Experts of a small language model: vocabulary 8192, 5794 steps.
Below are experts of layer 3 (counted from 0) of a mixture-of-experts language model. Rows are named router (the router's row for the expert) and show model dimensions 80-159. Each number is 200 + 20 x the weight over its row's rms, rounded and kept within 0 to 999.
Before each expert's rows: a language model's description of what the expert responds to; "gets" lists some tokens that make up at least twice as much of what it gets as of all text. This comes from a sample of Wikipedia text that the model never trained on. Tokens count by the router's weight.

# expert 33
It responds to: Table cell separators. Pipe separators between cells in wiki tables, especially after numbers in statistics and election rows, plus semicolons and slashes.
gets: " |", ";", "|", " /", "\n ", " November"
router,218,185,224,169,213,174,210,192,219,193,197,217,219,223,201,241,198,222,204,208,192,223,148,197,189,220,162,176,244,208,163,172,184,192,178,219,207,177,262,216,212,211,177,210,207,195,208,189,246,198,234,161,227,188,194,204,187,192,203,175,200,233,221,205,198,225,181,154,217,182,218,190,207,180,192,212,213,219,160,196

# expert 12
It responds to: Prepositions after verbs/nouns. Prepositions and auxiliaries right after a verb or noun in running prose, such as of, in, to, for, with, had.
gets: " of", " in", " to", " for", " on", " with"
router,215,201,185,165,191,217,180,192,212,211,189,197,215,196,191,212,216,209,226,183,229,194,180,211,220,222,198,216,204,198,198,236,221,223,169,202,213,192,188,223,243,234,221,240,166,204,206,212,200,208,231,208,224,176,190,217,199,182,175,182,202,200,250,201,229,224,251,216,233,208,198,186,189,215,210,216,194,197,208,221

# expert 5
It responds to: Clause-linking function words. Conjunctions, relative pronouns and subject pronouns opening a new clause, such as and, that, who, which, he, it.
gets: " and", " that", " to", " which", " or", " who"
router,194,189,221,163,191,189,173,199,173,204,210,158,186,211,207,217,189,218,199,215,183,204,195,180,155,199,190,192,189,223,229,225,207,165,204,201,206,179,208,204,185,192,200,228,217,194,186,207,193,204,191,216,187,218,168,215,202,227,187,200,244,232,206,210,178,216,220,216,212,216,164,200,189,220,232,180,178,211,149,193

# expert 10
It responds to: Colons and list punctuation. Colons after field labels in infobox lists (Class:, Date:), plus commas, semicolons, dashes, opening parentheses and words like including or United.
gets: ":", ",", ";", " |", " –", "="
router,241,221,219,209,194,193,170,210,216,205,203,166,177,164,189,209,211,190,221,190,209,181,164,199,191,214,210,197,249,180,206,212,155,190,225,196,223,227,191,211,221,211,168,155,186,176,203,209,205,209,183,203,185,212,187,228,167,170,217,186,198,144,211,190,175,216,187,194,210,214,176,190,212,190,227,166,215,209,180,192

# expert 21
It responds to: Copulas and infobox labels. The verb is/was after a title's opening gloss ("Touch Me" is), and infobox field labels like Genus, Family, Order, Born, Coordinates.
gets: " is", " was", ":", " by", " are", " Country"
router,240,177,180,184,209,224,199,183,168,201,166,196,184,207,247,213,215,234,198,183,201,232,174,223,182,214,222,231,233,196,215,196,181,221,224,194,213,225,202,193,187,199,206,199,140,184,189,204,238,189,180,211,177,197,203,202,197,179,192,213,207,193,190,210,222,209,186,221,171,185,207,200,174,176,195,190,193,172,184,196

# expert 20
It responds to: Verb endings in narrative. Past-tense and participle endings completing verbs in prose, such as expelle-d, prevent-ed, compl-y, plus some pronouns and of.
gets: "ed", "ing", "d", " of", "y", "ted"
router,189,197,199,189,214,180,200,186,222,228,237,196,223,196,229,190,205,223,236,206,166,177,189,210,218,200,213,194,210,182,170,191,195,181,216,175,183,170,197,157,238,212,189,193,162,171,189,230,225,221,182,176,196,219,211,182,197,204,209,232,208,155,175,194,171,254,202,185,213,217,200,193,168,195,203,192,200,238,184,224

# expert 45
It responds to: Commas and conjunctions. Commas and joining words like and, or, but, & between clauses, list items, names and places, or in dates.
gets: ",", " and", ";", " or", " &", " but"
router,215,234,211,186,189,251,195,232,157,223,192,202,207,196,226,185,197,201,214,203,177,199,192,199,184,191,245,209,229,196,184,214,175,210,218,201,195,188,221,213,184,198,155,169,175,198,208,189,203,229,182,233,171,209,200,206,184,203,218,201,199,182,211,181,203,221,202,203,201,223,179,175,217,248,238,173,185,176,195,195

# expert 39
It responds to: Coordinates and infobox years. Numbers in infobox fields, above all the seconds in geographic coordinates (48°00′10″W), and years like 1958, 2004 after colons or dashes.
gets: ")", ":", " in", "}", "19", "2"
router,194,188,227,220,198,203,188,205,207,192,198,201,237,213,214,204,203,255,193,205,204,207,160,212,202,209,173,200,239,196,208,213,185,200,193,197,212,197,230,189,201,171,195,149,197,177,218,237,212,209,221,196,154,185,183,172,201,171,176,220,207,206,173,202,165,193,159,225,206,213,191,204,164,193,232,187,211,172,196,193

# expert 43
It responds to: Plural and possessive s. Plural endings and the s of possessives or contractions, such as Wizards, daughters, flies, Singles, There's.
gets: "s", "'", "es", "y", "d", "ers"
router,231,209,211,192,207,216,210,203,195,208,210,199,222,184,221,224,187,214,175,204,226,204,197,214,179,194,211,175,225,195,194,177,220,183,221,232,174,181,221,155,216,199,220,230,186,174,210,200,215,199,204,187,206,169,175,203,212,184,199,208,219,177,174,203,216,197,159,173,181,185,226,207,231,168,190,182,218,183,167,224

# expert 18
It responds to: Articles and plural endings. The word the, a, and possessives like his, their, plus plural -s endings on nouns, such as politicians, managers.
gets: " the", "s", " a", " The", " his", "The"
router,222,239,248,187,232,222,223,192,204,231,198,215,208,197,187,219,212,209,183,209,215,192,200,193,162,200,195,187,226,208,189,173,206,190,201,212,199,186,200,140,195,208,206,221,193,158,193,203,188,201,211,173,215,177,181,213,223,196,183,209,207,185,170,192,208,213,175,185,190,190,221,199,232,176,204,200,209,162,162,202

# expert 29
It responds to: Dashes and separators. En dashes, hyphens and em dashes separating list items or clauses, like No. 8 – Élan, plus word-start fragments such as impr, exc.
gets: " –", " -", " —", "  ", " as", " 0"
router,243,195,200,200,197,239,178,176,214,198,208,173,166,207,196,219,212,234,205,153,241,185,150,219,188,232,188,196,232,184,215,181,202,219,209,183,194,200,221,205,208,228,187,176,171,158,202,187,213,170,169,199,160,227,177,207,171,163,210,190,195,197,217,197,223,213,171,177,187,177,183,185,210,172,223,204,217,198,181,205

# expert 1
It responds to: Line breaks and word starts. Line breaks ending table rows, paragraphs or headings, plus second word pieces after a capital opener, as in O-ly-mpiakos, Se-mi-finals.
gets: "\n", "\n\n", "a", "\n ", "t", "r"
router,212,221,230,202,186,213,191,206,196,172,230,216,189,163,219,191,211,232,219,177,217,216,187,206,192,219,161,202,222,230,208,187,197,210,197,189,190,195,212,198,198,218,217,182,142,202,213,204,239,154,208,222,185,184,147,203,196,175,225,214,180,214,179,211,211,244,194,205,223,203,208,207,220,213,198,158,216,211,153,207

# expert 38
It responds to: Prepositions and table pipes. Prepositions linking a verb to its agent or object, such as by, with, from, under, through, plus pipes and dashes in tables.
gets: "|", "-", " by", " with", " from", " on"
router,228,212,223,155,200,191,233,215,223,209,205,151,224,205,187,192,211,196,183,198,203,230,185,195,207,196,201,233,198,194,220,178,189,241,235,176,211,180,197,188,183,196,178,149,200,182,201,195,204,238,209,208,171,223,189,173,202,217,181,218,210,209,188,217,200,207,198,163,181,175,219,219,198,157,201,184,199,182,184,235

# expert 9
It responds to: Hyphens and dashes. Hyphens and en dashes, mostly between years in life spans (1891-1975), plus list-item hyphens and other joining symbols like slash and plus.
gets: "-", "–", "/", ".", " -", " –"
router,201,179,211,186,215,189,198,183,214,222,239,198,208,197,211,201,177,196,158,181,231,186,135,193,183,218,205,193,259,212,181,215,220,205,198,151,218,194,222,200,214,231,206,167,203,162,194,198,209,214,210,223,186,190,184,186,198,212,187,191,186,177,194,173,179,220,193,216,214,224,197,163,213,201,207,190,212,192,188,196

# expert 55
It responds to: Opening brackets and equals. Opening parentheses after a name or title giving dates or glosses, plus equals signs in heading markup, slashes and braces.
gets: " (", ",", " =", "/", "=", "{"
router,204,175,180,214,208,173,210,215,180,233,200,183,183,222,210,217,180,210,191,177,198,204,166,161,242,196,200,232,248,226,184,236,174,199,203,183,223,170,197,187,196,236,193,191,162,199,212,210,202,170,177,196,207,213,142,228,182,208,213,199,208,176,175,175,172,172,187,184,194,199,157,169,204,173,215,185,230,186,178,218

# expert 14
It responds to: Infobox field labels. Field names and colons in infobox-style dash lists, such as Country:, Born:, Genus:, Species:, Enrollment:, Coordinates.
gets: ":", "|", " |", "-", " by", " •"
router,221,186,189,200,211,226,175,183,160,205,185,190,192,202,228,208,221,210,218,201,193,241,174,222,187,233,204,228,237,197,207,194,184,205,238,199,194,227,198,198,200,195,202,190,156,192,215,208,244,207,177,206,201,209,198,199,169,187,188,203,207,187,197,203,208,202,189,218,159,189,200,194,163,183,206,170,176,169,196,181